config.toml
hidden_size = 256
normalize_top_k = false
routed_scale = 4.0
head_dim = 64
vocab_size = 2587
attn_scale = 0.125
warmup_steps = 200
decay_shape = "linear"
Below are experts of layer 5 (counted from 0) of a mixture-of-experts language model. Rows are named router (the router's row for the expert), gate (a neuron's input weights, with its number), up (a neuron's input weights, with its number) and show model dimensions 0-255. Each number is 128 + 24 x the weight over its row's rms, rounded and kept within 0 to 255. Numbers have three digits each.
After each expert's rows: a language model's description of what the expert responds to. This comes from a sample of Wikipedia text that the model never trained on.

# expert 6
router:143133121156103117135146134123121114113115146131093147137140144125117115159128127153131116139177177101131101167151154150148121119117111131107126105100123182130108137144145130147094156187098159117107143099120175120119102158135160172089135136183145148148165156103096105124189158122119103123085189129093136147137172103126098164131124137109144195192164097130144149128139095123084141109131125133097127110142146118137103159118150085114132129154164115144109112116105136152088119164120110086166143123079115116125110120124101142117170123169135125132110153140117151145093134187093129126126091131105118095140173139145133100156120123111144080126124106105165141118196128095106129167098143126110120156102150143111155157098136123108113122133138140125125132137142164133122126099137127
gate0:126151128106203126111112109161137116113155067097135162075121113129119147141162154129128122128091119081110127163169127111125103165092143117127148103135115116146169086122166130151108145145104128150117101137122160123094140092132126129125131094150116149134149141070105169131110107112181150161119109122132103136118130091106128126105129098119129129160113125122100132145081132135111140123117103142094128160182149150142078112108148123115119158085093170104107126179192148106147148148114155125112090119118153121118124135113136110124162088108152136151123112122133161142087141162121090122143114137081121144139158152166105116158141163117126121141151114132113113136152110126095130119139115186143119135074122114120162117151115156096172124141153152142140134151061118154116096168156142
up0:115077161152072126134136135118136119159121154142116130136156132120131121116137109131140138107114113168127129123122110118100127147176145135181117176132131143094166128134099183112130091167145148145150118117130123132146134123116107123125121117111145129098138121158157094104126164156080134108124178118105080095117127161174108100110103093176150104122123139149144101130145121154138140132150208158141135116069167168090149126134123128141098120150149086146155183085164122134143148114168132160115155118131119121146127126129089136117047151123148109127091117143125156123163145161125105141153168098108168146084132119070136147126138128130145152095159139108148130142115173141140128118124095096111108159123100173123103158126129105128125150123169113127119117149138097092121155113119134
gate1:116143135136158119133125121155122145103138113114103162115139122133112113143167120095128099127121119140122079162120102106089101144186112109146141115165109165135148158139142120179107149075138142120070138113109151128116077146136159129124131117133119142200127178113145180167163109129126156165118148093130129116164132094162124128152150112095114104152168151095182132106105122135114115130095082137154123147156144106142143109101137104115149133109181108127119144105115097124141104121089099160157148133092193108113101118142153119152111102080140101128089128121143134191136112158135138131131135129092123151113150145131118153116164167128141153160138145142098112092128124111105119123070130084164119152136136156118123123110077113108133115118090126101116131144142110111111088152146091
up1:154133158150140163094136113147114113148129147144150114114154096120127118142119118135112151100134109129097155127101095088139136074111160092126132171142167143105107087129088140156140116112152144126115090118121122170106138141115135141169113175109097137102068093135121122114126130164098147155107121090110114139118140112120092139104115135146156133149130108138095180163113136149115160130098121110153120159129140131099139107139155126114110130109106145163141102061160122130112107139116157112090088141177139166113101127159145161110097155151099132130143105115145146075131122125133100096096121116155137088099125090165118121145129145113074132153126141107119118155116115129164139128163163201138188114158122100116117132146134166119103096174141149096125120089132171110071113124112116
What it handles: Noun-opening pieces

# expert 26
router:115076128111091135127130097122110145128084121111106151089138175119099116148116119112132177126174159125148106151142140130125129146124134128115163134096160168166141140143119141116091142193119148117138103098140113132077135126134129160140166154128150142129136148118124138138145142140125149095130148103097099151133153122138061134071140165082165164136155154148146151139123073155129130113102132091104152126150178136119106111137166100089131100143158152129119081138121152146073158127146130104167164147107106103121104137132149161097160110176142111112144127145124124126124158139089132193133083100106151101138118103127087109148134136156119101091117098107147103120180143108118179128089151135139128124116124159113153132081136117123152120112156136081130125129146144114123117091130119
gate0:148147094093173148101150100139152146103158091134108134075138135114132149206128156103104131122104119101135100175144145095120122142106147130142090083080134134108173119104169114128138143134111132170118095127144161112120151112066140113126119116154106141107102112123115145119126104095164140147116134086130119139159099119137158120130099107140149132127074127105119114140110124121118157134152096152090124157120084178156129118113149121135108141098105185105082160175138165123143180135116152098126122134110158132099136127124149152111175060129129120122107104120088151115106140143137139123149089121076134127122158149134119145124130119128139157139151137147152130145128118142104107119118069172137142155073132123104144120124149132059142121130133135091130124140105120149106081109149134
up0:086085139119097100063146145136148113155118164142112118143131106117154124115120097106128152133102134126122116129152122127126112137160181123156126195165136110090145104136104148100127093188102135159132117110176124120118163099114117131110163092132094135117144127130125125110110092148118106126128165115121095131093135139151114107124118096141145132127101143144099136104145103124161185101159146123110162139115183184093136144158140155093146158108136118133158157109155116149091146147143132143090138132139163129173106108128118103131075192133106139153086126123131116152150154172105135130108144128118158154103091138072137114121134114106138107130127126131128112142095112157155168138092085087095110110125116164140092125113159106148098141099142119147138095152122080124138140074119133
gate1:130130150150191118115122112160129122092117093066128108146177153144125137130116132140147119111098092126112097167098102150113107169185125126093156102187095159141113152144139117150130139132120157134111124130149114153119117106139131110101165155135162123169146177103123121092160094132150152124135145120094141134163141129171128110166128132116145127149163128094138144083130146171123100131111071123150148168150119138126082093087145096116169141112151092140125121128160116133165113108095127133164126128093181110108143087140173150131120093129125093123098113140143132186155116104095127109085112135128127163125119140113159150150139129088125146166106134136098103098148140149101136132097119106152132153149161191144116134148079148104137148122120104114109111129143111145109131135093146
up1:156161134182119157138126149131100146147131098135111116135123118126143154151145082102143143089125108091135151132148095147131152081098089114144135166171144142156103068132121105161133129125143099154104124148114110115110122157149150108163122154121105147155116088137114091089129135159111178108124117091127083109129122133101135106072110107147139118133143129091107164163085148172104151110086107129143115110107164146082171110134160125113130118126142127144157129112135123143087112152110175122108094137176135177128072099168163126130117129127130120105135104139136141083124120121144111110110117103128149146130163102092084109119108163123074124156137156074096132134145117125177127166143098154147164102133108136153102147119139149150138125171165144112117114100121160130100134150142120
What it handles: Commas, adjectives, suffixes

# expert 2
router:134117116143062083125133118113078120142085114117116123109168136148120156139101118100135165087139140100148118164112144119139115125113115145076160116123130138140130123126088130145110178127159163139116128098088119138147102126115162195129151164175171192142154131150134151156124137100141131127101157099099119150151137083172077117130132161099115181145154110135168148149118097168147128135147160145085129114137141117140126189135131120135129076166115164133135130150146156171118141145125119136134129108077101139153106096147100130128169124142159106151084159122118130107109168146113138133149140092117118105131179073123138118124097096117151125099130107100164147114117116137119143132123127156130119096118142123094111144101100122091097132095128113133091122130167159134106134123145115
gate4:147131111176106116157129114113115150122126115132108139135167162148124110152130112170132109095135106195144146106137115161166096114111134124095133112152107090054150154177101124173095149079132123088162123121192102147129171122119124137109121112143082091111127122121123114156173132172091122165176089143145136140133107155153131114149133130158119149132141148185135125123151105131103136152121130146107132153091132133090129138153139094096145117132132115144111110126163098113132143151129137123154142136139128124145132116102153088129144170122099087182093104110107144141102112154129107126150130155142151156158189139123135136137117108115109103081117103134120095144170108146184112141143168161110136141094083153133105145122150103086136126123132113154138145136111113095105131130112180
up4:103097122105126095148142107129107163158139145106123161162174143123160164064109154130147133162132114145091122129110130155147117122141147090153144135128120075146104099130115094131155109111141158149140132154139165117149140167112153111100138160181119118144135110073094144147109140056089127148129160153094167107133145127096100119142108168160146118156113133166100112134174118131129116118145143116095158125132131108148129147153148089109125168101083124111092134143153186134104124094110140114081119122143132145111130119114100140103160110122098090105151093129103160131120105120129091122124127113124163107146150115123096112148122150110088137119119160142132106114129099140138121099138113107086126076146115092133115119110126134105098133101108139143112043125095195120132131147140099
gate5:134128099158124138114142083136110125130156163153103111106152163118144165098093108155149113106114145164119155122193150113116117136160114098101154133084151157173132098131169160144150137140129078141147137163141130140135105155142121113136104140157123130162148141149143160081117107124166110136160129108130131130139130115130122087173136126134128148141133153154158120087121108137116110184102123130110125130155115085102111131158128126124085154121180146170141108121115132124138136123175105158079100114114114121121142155127084133106091135205146117136155114160143095093098108144126139137131108115122117113096113106117042127129158094143124088077150167139102123126112141115109121138132147146179147159123156088123139159146115134105109153121116106172139146152133147127125192107108115
up5:128127134062150150135140112131128135141172113136142100130164088119153154108139146139101130129136154153112166110136112140112066160096132144154136136082122124190076114123117139174092156101130120104142120142138137166098136148117158112142107114112110132117151129152133145129159172121098148161124156114125116133116136102136052116125108129169130158148129111159108148144120146108137149152099098117131123170131097106159115150144141166111127137113171104133134136085144130079201142135125137134114118096141203139125151141129153097113124120156164126100147126114174109114133118154136079139110118107127189092100189112131095120123124145162145116095133109112123089157135105137093146104150113144139100155094084122143165126133098099160111153095102147153133145143147095120132130122113118
What it handles: Foreign name pieces

# expert 28
router:111150127143134115172143145094144088100115114175100162130147144160096137169128115143169115127142144106097109184128119118181119136136114110106124107109173195140148154128125123135110153142112187128152119077138170130089151128116138132123146141163127171128125194100128111140195128121113125131161124098104135136120143128140128123115130151130104134191159140128136151159130129134108184091156146116091123140158138134132104150124150098134126136144132112128127122116111171172113100153154113118137136145094116122127123113157130148123156100148090113095145116134166147109112106135117133150188135110092114103114157114143127125128155129155116108138158071125150125094141120139120177169114124158087140156109140146089140142126154143072123118125199144121108113119112149125132080083149109
gate1:127134155123164125128130116150146119114130134104113124129147116126104136100133121129161116119126142136144093138132108136131112093204126091111155133133095126168159154140160116141132140076081167150089130114111129153103109113120140127111123143146096162177121172097124169132161102128146174180118181095103128155149149106154103133169147099134134148157160141144140146088107115117123103106141094137142119138164108127121101115105133094134153147126183110138108113145134093130111064099151108161129196130121175116101101114163158130227105115127121106132104125140097131190155087120146121128092133098104114157132141132141126133104158140131116127177114113107112105088129124137126166120111123121159146159147122146097144112116116088115130101111093133113115120151152119131094114131153113
up1:152137135187117154090126145125115125136117124128142128123119112093128114148126108139115140051154142118113151131099097131096148117125146083140124173155167122111115073104092122151140160140163130127127127123077113129092136149161161119169118145131098153165123106136124120136117103132067156139102105077126135111157113090119136118081126159137126108087140118113104124124108116119130121138099130133147131140134152156106173104160121126089102126123131144113176114074138108169112114157105175144141092130172168144105143069112140149110130113107103151115150098126139132063122135112153108112095118145144096117105144103153085123143147150109110110131150162152113123153136125099151139128155147170118176086133116104123103140145137170120107108160184138087111124092118119091106169114134107
gate2:163138063129131144111155130103129152125153164133127110127157135149143136133081101124164148098113120117109114123146134131130073092123115118119133144073116107149168097118114152147144119103096127085103107092170106125155068137084165126117133122109116113145156092104133128120077124117108136124144143101130149110122122140148135115135159130125099138125150111116143135103124086065140142157123125138108149116128130157124167075154123099157120159137158124110101104153106160122169164150164112112125085145107149136125122130131162141119133109098089165107073105093102121135137135121122114144119146101128087101146155135134100145142132153161122141119083144123128131094106100133145126129155115153160135139081106183149073070137102157161151165156117135093149147112120176107151088108172143
up2:115104150125151107106101080135137136119167146110149134144130135102086181133111135133120155097100127150087151117153132112147132154085125127089123110136169122144156116118131142109101106121111156139156103119155098124081102120128103121214154147108107126158143127136101189081109147124136125144140137145119140140123152149078167173127151160142147148140076101126105122151127072123089145140180134122141143139105167130142131136125131115099155108128122120126189106084159152157174149102138139142123169128130149159096158155116140118133149184130113091083090128159109128115140144121172121121120136150154118110127139163131105138110107113188131136149126100112139146141158132168130127118117101112169125102114143144122120120142163156121112145150113141087128093161096135186111137161137150
What it handles: Verb stems after auxiliaries

# expert 20
router:098152105160117086105141103082094123161120108118108159120180144118131124127124122114111122118119163122133161168099093127162086175140095153128157140139142153171131143152110160138106163160153168123164109113124140133124138132090130157110154147159143160163155135088116131174125131097112135159126092131080115172142123139146122145127119181118148156167140124139144135188136099118137115127084106126098156137111142089112131152148158111143173097122131115147122131151164166230125156136126122133105129130105127107142119122167111130149151131146142098124111126091109130091090182161099162126139134118109111107121119086115112131126121163155119101109111113098115133099140150098126153128108116132129085141106162119097145168086096127092139119134153135096134116151145118171113134100133144
gate0:159132138136163118114117128168128128119132061105124127093122112162148162137114106115131112149100152105137126148143111107125105145125158161177124104098149149135151127123192152085160130120142125162065096103075156125140112088116156092090130098147126175141151125108112181150133136091148131146125126110146124201142098106107152154153080080144117156167098108117087142136105130117140154130130103130102124148110157158111098115119158132140118153119132139129099144160102149102153178148119173132130136134141119102116106121159132114080118139081126111130103099170096137162115130163127111148170094128084085152115165155119121145124127137124124125129139082125099132147151150123128126096151145161139136166090112146135141135144150153119160143119143158128141097109085101133096106139162126
up0:134114150141104099079162147109144148186141099129122146151115139132130092126146119138136138096099081128124110162122115150131113154150133148156121161157119114108144115145134203127140100152118176175089091105140122137111214125135114158105106097106110121104130133127137132115161136145120073158147170144105117110122112165138117094115119114159117147155139122164140126143161152132159129113124175143148113130128152148088140101154098114110111101135138126157136169110198108114123132138174143154115111125136133149137137101120118120131105173115119116158105134137162156131163157159092168143143146095116135151097105100053122113111112080116113133169103095128102119159120128148128158113132101150136085098121124145125132152092154137101153141099146135122108130158162076101127127126094143
gate1:125139136135168119104126155163139120079117128107135089133143142139144151163101124107170128128112149141084106122093113113129111117198142141127139097169074159141132158168151089170129148104134154144096154123118111123100122133151090142117140094106120170156152178113118135143147111143136174153119133112125098152171131155144119145176121151100130109143134149116131175083124101149115061147101086105164130124124118096133122127105125138121149140112171089145104120098141137157143089103112101150163162140101159142106102144157167152169112152127116085121101123140098125163149104153091122119110098125091115136105135162145125149164165154146140143152153139091099130118132149126114131115150101122146113161189120130096121109113087110128132151102101123117086097142125153112085135125113141
up1:154122128146115158121171129142089146149084132130161136137113075115105128118127098133120131067141147118135127116134118124138131064117147108136125173148190130106126078136120147180159135155138131126116113127092109164121133140124134138169118163111105147109090070128159119126138134176078166140051109104114120137096126107106131151105109145127145151147136149077125140175148132143119163133092095130116112143132121133107143113141137132106113109123112141134157120084162109154107123149111139121099091141137187136114100082148134133130126118132123136110112136119126169098130133101158091101098112127166126112122157106158073080123140123099109131147152150130101146127126141157138108118163172189100187114145116129138111134121144155143126161176182135117124125082120147130108156122150122
What it handles: Proper name pieces

# expert 23
router:106149104128119132135137068142115154115096135110113146137164145149092134120135089114150126117170155124111134151155144177143119166108121155108134099084148172159138160109128155144107156143093117136144139143101162120093110159120136158121157169131132147150134161126110099166119099121116129126109162129102093156148141109119149148143171131077177163147143127156128156159122127129111154120111135115103146135166146104121166155152138090122116079141138124147165105130144180146098135126150099124140156165082103111174126109182152146097155109167144103128154127149148148155145165122082149132151089093133122097166140084109095095150157136142105112115112072083149134118155167130092152150076138113134137110119120116113131123074130152102141132108117146088158135146137124132143124121150115
gate0:155121148117167155119146114151116136075172087110123133088138118146164182111147131131140142160110138103122101157151124122139089145104142157141110118125144114137173152121168089123125136096128110175120112112174158127111102117077135090140091097115111158143163070123151138130137135115171148157125131133145136163152146112120153179143123082126127121152075143106146135144096143130128133121101138117099125150121135149138089114152159172135136140106107135086124134152141097102117158076120171116146114085108110145135111127122146130106147077120166128137100129144123172136082107170138120090156122156095132127115153162138112144154154150093145143126152121143139124160185116122096124105125124184117140108075134176121151148123098147109171143141130176091153115144105113151136119142142111
up0:130069163130084149078121141135125137164123156161175136108137149098098115113142120159157154076102103116104149140110071136090103155153133130169129169147127141096130085128099178127114115171153160091092120153139113116122202110138129121129139115114119111092162109168141119077155120103103082117156137136088105111080121150153119089136121128104131137122109111137129147157145121153118169129141176152128139120100175149111133104133147121121138091122143092162152145113161116125128132140138104153094134131132110130135130110148130099148083162151139133168074142120143132152127191158111139157143155096116149118125096136066135165125126090110141137133134144160113113134099087113116132127092106107136106137124094107145115132107133107115097156103157103149141125156126098137130138120143118
gate1:115117183134156157114135115180128122073144100086131106123197130121123136112132115108137116120133094158116102152102086138130097127160112140130122133144093114121174143137195110181089133073141160129104137107126130141126122106151126119123137120106114161191136188094134136130133102106135137140127173071141127167150122074144152152186147138123104125147151147179122133070121121153109066145118105134144126158152113089125116092115123116095157114123145144114111132144163132154124086102133115165161133134111166130123116113144152151176144118143124109108111122137139154159158122133101130094117131087106099141093099131149106130111167126133131127168103167154120134111140132134094113119070142110153133136126147148123125108109089140091132123132093121116121101141145136153120135139117090
up1:144143147180137131111148152120120156136118112121139164116131091112113171171140092132096141124134109126131126139107136148128142066100120122145114165145177147076081117093103126165126129112117120140128117111111099120127129146135131120152118165106090144147104150150122155095135132130135186169108123072128106141153138124093120142084102134157158127135167124122128138138111126143105125101096108113146139116108150135131143106118138125107119128140114150106144144071165114167105107155114156157110104159162132168073102084140156137096171072126095158131118121159116162100130151110126108115067143112124119090128160123133087111108131157125071113145139172102121118139131139162148109120157156161112163119148117121144091143132106170131096109198159143138112162128142153111092139141155162
What it handles: Function words, pronouns

# expert 0
router:135140110121112144120150100120127148125113104112124143129161162128128116137123079111141129133120146127116123179135122148141118158123127127127153099113145136171139118175126124142111153121119157126125144125149163143113126147124164156106163193165149144132143121102107137133162177093128095128104121135080120130140119065128107120100113190135126149181151109152124134168114099135092132124109110132131164159163146154082104115133142110125169135135158083152156109111121159155084164145102160109157137141107124096131111097140122157135144128151160072162135127092118183156141117157125121152143093120083135122108128100119119138109175127148128101136124096120159128099192141082104144124117113112117126150086129125059121177116120112105145139137164113082120085154132168113127098094162147
gate1:160125161153173127135122138176131114067157128103095119108182144118104118154106122119147122110154117145094094131083103111107117118171095116120137102189104172151144154161161086151128141077145146106095154129134092149126122117156120137114137111133139152142111165106138120118157097110145185142118127103099096140146148112142110124142143124138114099133126130135115126076135120109118123123101078103161123145151145122169092113100124113113177159133143129151136123129150111120147109103109131160146176111104172108100108100141175136209097124102094097113082099112115126150126103111137140103105111128086135134092140128136119154121179140151129138161148153113141118101167109121129139110142136109175124193166152141107124147101083138108099101108105132111125128151139129139110127141136105
up1:149142120158110126105136141122115132127082123135114161139104106136127155133112140091126140069149160118137119150128090152121101083137150099152136147156177160093078082106124090131132140110092128133124124135118135144123113126146131134154130199096106165146096090136097126127138165189110158117092132105104127152112122121099129128083109159113152125117142098062098137150099129132093130118100105115128132141107134154078199128110130140115105125130146146149149139077164115144108111164120166114112102138153163140103113098112158145118109119143107131137123110146129113092099136128151094097098068105153118110097163122119101103111096130126089117161137120119125083128107116126143113152161152154126160119148109092144131156136134161131103113158175117154144125100140159091076153106146154
gate2:174125089150153108110131106126153140089126154134113144136135132116112153146125110114148113087113130116077115167138100136120098136103130102140119151090100131127165101107134119079106155154103105112088151106178107105144119121083188124102114125107110119138152097156139147130113142106119168110111093125154163119144124135128115111134150152122138102108156125149099119147133110083131134137084127129102127125102121141147176081168122143158141175122158128108107129147113119138136128150147130098152104146107113112157175118129179144137148098123157142116092104126119147140168124128118129137127178124146112091112138118170114167139073149131133163105099127123145128095113103146164118106137109142180120129077064169131092108105114182151118131158140115100137187115098173098173100128156145
up2:144140103126164113108128111087147130134137156119143112129093120096154208132125141133133133107106120166104108135138095132153145163069156145120092088137159130135122126135117143143045112143108131103131083095167121157155097085136096153157150125105137117141126125159146139115132135129125172130115146155141093141138137112105205175137158118152130141154117108121072155164127094119107154110144122098116134135120121135140133116086138124120132084135095105113148115054136139178154140107124139119121181105109147155110130119096143163149133164103121096118103121150129159143118138117123123103103169122176123141139105103104141100136106133169116139147135124139131152095127113165153111123117114113138158108097121135109091149179121131129132153163137142076150126152128147173123145178141147
What it handles: Mid-word fragments

# expert 16
router:104142132122131111117151168133090123113121121154106124082135153159108111158097107128182112078128140102116142158177123137151095133099125168108128133070149148168153159132152144107144138165131160175130142114155137098083115106111150128118177153142119152122122152100126139144156108115121120111145131136106118132169170129140101122138153134109159143149149108132162150139107114145113175149124127118108133165148133128151146113157140081145163097159140096152122083163140168166107130115117112096117148197098118094143132082169147147079153107146123116087128159141137137141102137160105089138166159097133145117151137118121096097149098133178152088106120094102145174096147118124125160147117128104130124110118110110112170146109131143073120136095141111093139153116141130087129098121113125
gate0:144178135106166169145132148140127119077124104121112150058118147135154166143145122132125100168109109095110140154188143108139094183097149135145116131119148096165167123105148108125139153124117141151106149119112156161127070105083145096129133154123126164131099115143119147138119136135205142143121127098103114153136131107146131138123107083130126140146096134105142115132088104139105144111131118161088118160110131161151106097156157140147133145141117174130098165127140107141141169125136138118150077107095140147067160113073112127112117107145132131126117131129106165164088127138143101138179119182129120127122134148147098176151116152163152132111148139155160110154131142141105140111136111173116131161077130140106151150153113137095161139143134140113141126126067127119104129110131132
up0:067058158131077131106117107118152136141133128163134136134145114113084099153157129104112139125116117119093093142109126151140124147167133141152153159178126144089171119142117143131128137166148151156155118130185178127133158104137092153114156110139125115134167151118138112123173130147109098148118142154099110153079092133144146131124123092110165123124141128186115118150147128144150144130129163135123133133088186170078114142126138125113105158103134094144162136134166132116128123171176122117112122168130146116139144130146134118131098158097133157100113159131137113130173154185115137146084133098145182176113097119084115143085157102081155105114136129112149104153100098139123168135119095108131116111105120150113163118132126154133105112130160113147100136138143105129138136125144160
gate1:115156145128167109149098172116106138109158122088164166105148105135086135136153144115127124129120096142118098155118092138126115153203117127106139076151127125122149138137148127181126157105108137170105137084111123130085110118125145111078147121144110154172155179110131128158149112139158139177118106117117127169155163125152123133178163134116114139137124136140122139104109130141144104146107093122172121155173132115145091120137122101122161115119176112165123129135169123129135093111125134158123156131105148111144142132121175166178121115110109102138093114147124112155132135125131166103086113107090116141112108124128141103110180150149133128115128124131122092067114122089144125139114127107168166157188064170126154102126120140141122119119084135107096097159147139093140116127101119
up1:117126135150127149089133161153114153159103123128127169134114119122135121139142146132116115063154120138098154151108093138149155082116145123172129160153176116090104060099076114159152110143132114141114117155128121127120139131108140158133111162118119102142093113094093122126124120143117185145086100069118123118140147081114129134115096108125152129146172116102113146163154137129121110108070130126140099141125138140110152139126146124083103138108128130136135134055134137113090079173111139121122105121160147138113096092131167125129146139115084155122128095104097181088128118103143107118099146106158117111097172121112100126116108141108088095160127138144120144143113147126166124139171150156127176112128123101120122133107102151140101113199175145118138132120130154120080129101139120
What it handles: Word-final numbers and nouns

# expert 31
router:130094137137104122149175088098109115116108082122096127108155167139127103126121087110148162097120117120138129148104103146139094127122116176132198084109165132144135146135092134120100165132134131155143150130131114108079137164112161153122160166169145181146117128113133116176108142120151162141130134088092143139148160098159096110121119143095128126125140125148185158173111098150152116138116141155092162134122178118098145157165171103106155108134117108154106085155113170198129165126115090137115118121091091081130112116149137174129150139138104104146133129111125118114128128123098117134138118108143145122135121063136106111154127089111126112108152073118136158119105132093098127106103122093128125128133135135137144153079147145122113131109132130138119125167168126141095102125118117
gate0:124119120115178173114119126160146135109141099126151156071139131154128188140160130142130124166115141087133157139170125120154141149114150146141142122120107106158155115117134149114106123122133134110115108102104177122135101115118116117140131094151135144150145139084102112151127121138151141136144107074139096087151110125164146128118125106120108132164088125140119128167111129139128174157146123138103129160154137145127094075146190135150133135107132159095112135154145118076146187136093156119143134119135179102138108110132144152116158108144176141150138109142095150111081155181132124107163097135091137161110157156129126141112137134109179152126159092173146125161179143104145116140139144170132115129110139126126130118160102149124161115182148162107134109120065166162098117165144127
up0:092084178151111125123131132140135106109146134157145126107116112118151083147136121128144124106092114101092121152147111131105117091157128133133126153116128132056152122141131173115100125162144127171175101114159126132116176120143093134102125096132117110124143124143140139160126126139093106124136169131116094083052111115145087112102126122141146130120127141137131117169129084133128141137131172172104145139121160132092121129137127107123094118122121120172159172122151113124105131147175097164139103142135137070112107156167122123119090106109166143106136130098161174139150147151100131136126148094141145129086087105069161176118120085116133117119155082147129123151109105157110113147120098071125091106137117139143097151082125107083144150126144131114124165142110082125124123138150154
gate1:135141182146142123125143105148137129097121062103142105115184138131108149118118119115113081115133101114112096136111072104131127116163079116129135130181143132127167152131172105146126159094138160151084146129136133150122120134116118182120122121150143121168163153117130142106144110148164171186145132115145148126150095116152118142162151160131111120134129135135123151078161119157134080141110073097161124126135128127106117110122164133092160145125166139150101112141166107128126107090093108159139124128107151093135141126167162156192137120115121126102118121118130139146146100119160146131075109125068107147117138075105147119134173136144087129157122136110125114109133095103115085139101137100151138120180136149095111105107089117139136121121114129104109082173128106116108130117118095
up1:134101143141123157114150118121122111133097120115119140122127096140115125128151119105135130096141155103116146123110105153125137104147092099150125156140164147116099067132110126175153111135134119159122112113118113167089124147178120122148135180121101165143083131122154126127130143157082138134071118051156088125108144122125122103092096106133167112125152152089097151166124141138137108128076115131125121128133143149106120124139135133092164113134135140143132156078139131138076116139113175139119107129161162143101163097113148133117104117113076171090127094109138128060157118123122107116138113129158107120104151126140093118139170146135065117182144104113147122145111133116167141132160135202116157107130124098134111137153118195146109128141166121119117125111137166098099124164123126
What it handles: Word endings before names

# expert 22
router:123150125161110138112130142091095140110105135124095148135153126142072141159116103123145141142148180121128132166140078138141125107134163126110122108099129130145123157136122144158101150120110195128139127079110144152097152150107133156118131115141143142151180157109109125126168140117115157106081111139089127154158156108147126137091117165121125179184194118127137190140137085128089151122114126097077135117145115134135136136194160106104153133129153119120127120101120127151104128170127143128153120134072106107122096117140129159101190118154120103118142154159135166130116092161113130131168114098106115087145170122140130116133144107118118111119131094098157125116156128089106123147080125150108143148107151147104118148119155096103107163163183108115122148140123159123137103103110115
gate1:138139169152169113127112148173129127088132135103110146087139136119098158105156110126119119118128107133141109150126068133108100114205107093130163109143101175155156141129136122165117144096139142128105140124111110145116081137127155138112153125130109134173146169089137136159149104104148159171122132154113124124144147097145141140133159136130137088123140141148151151093121130130125107145117110107126126154153102105119142104097138123115141146109162092146126113110161102109145068135092118171141124093102173117120100139141173100194128117106138100122087114139147157176105107101141126119126108088113131118104146136126133148128175147132138132145142144113093103079150117135155144120099142092181135173183152143094099080142091133116082108140087108109131128166143118120110106140142084
up1:145166132154124173117141119125100118119103114102151171139126079154108125112111106102103149082137138108100155136123108114140105071105168098123144154151168163122117094102102127153121149111148134132116083119108117133123145118130154133182096170125105137116117072133111107144132141150096147129076099109135125123121124120110140120082128158137163142133155128086108157169144127134113140130103104117161141149155146155106135127157139143087118124091117137151150091111132141125102116153114177145104112115187145163095116115170157145101119151130095139138147120121169155093118147112140102113126107124164104133109158125185113090142122129121105124140114126112117112156115134122153093124168139204113167097134123074116086153117107160135099131174162102135151113085120168093095146130113153
gate2:142089078163160095080153103114123121127148172165140117116157120127134151127127101141113123098144101097115101152157164161125090086098090122119152115063098123117138095091122144089132169124081114111089116107172084117144134120126153145092113112113095108125150100115109136101100141148170137139105077146132121121153119119152151131153136162123091144103151122149124113109123104111124122125124138112092158129122096145151141097148088123164097160118123133126070131173131135174167154158141133110137101133125136141157147132157127141104112093140135129142096120136121137140182110093122111140114150117149136106139175105129126163127116158104111145093121126090150132095100100144166139118132100152150137132069111144132086077135088137144097112145146175151129132118139118133179082135143133
up2:115113129124158109131103109103107125113153138120133119129119133104153144147106112138142150119105122150097125152145146080143143140110136103110118103088135149151117139130109169124098110101103158130148061116159116097102104108149102193187177119131135132132120162145132178123106136122148119135126166152107118131152148136097197175119136097161111160137088109150119127136114096140110150117121118120106151111095131107137130104085128115116107079107124119148148115083134158183158142142136142159141164118182131174131130103118167107124123180098117108124119140141095147107130144135139121104119137110134161123138140139111131102106114142184119151120109111142129150102137134162161123090152118139173153102087124113117134099147155169139147148143155152099139085214116115177111103142137170
What it handles: Word-initial consonants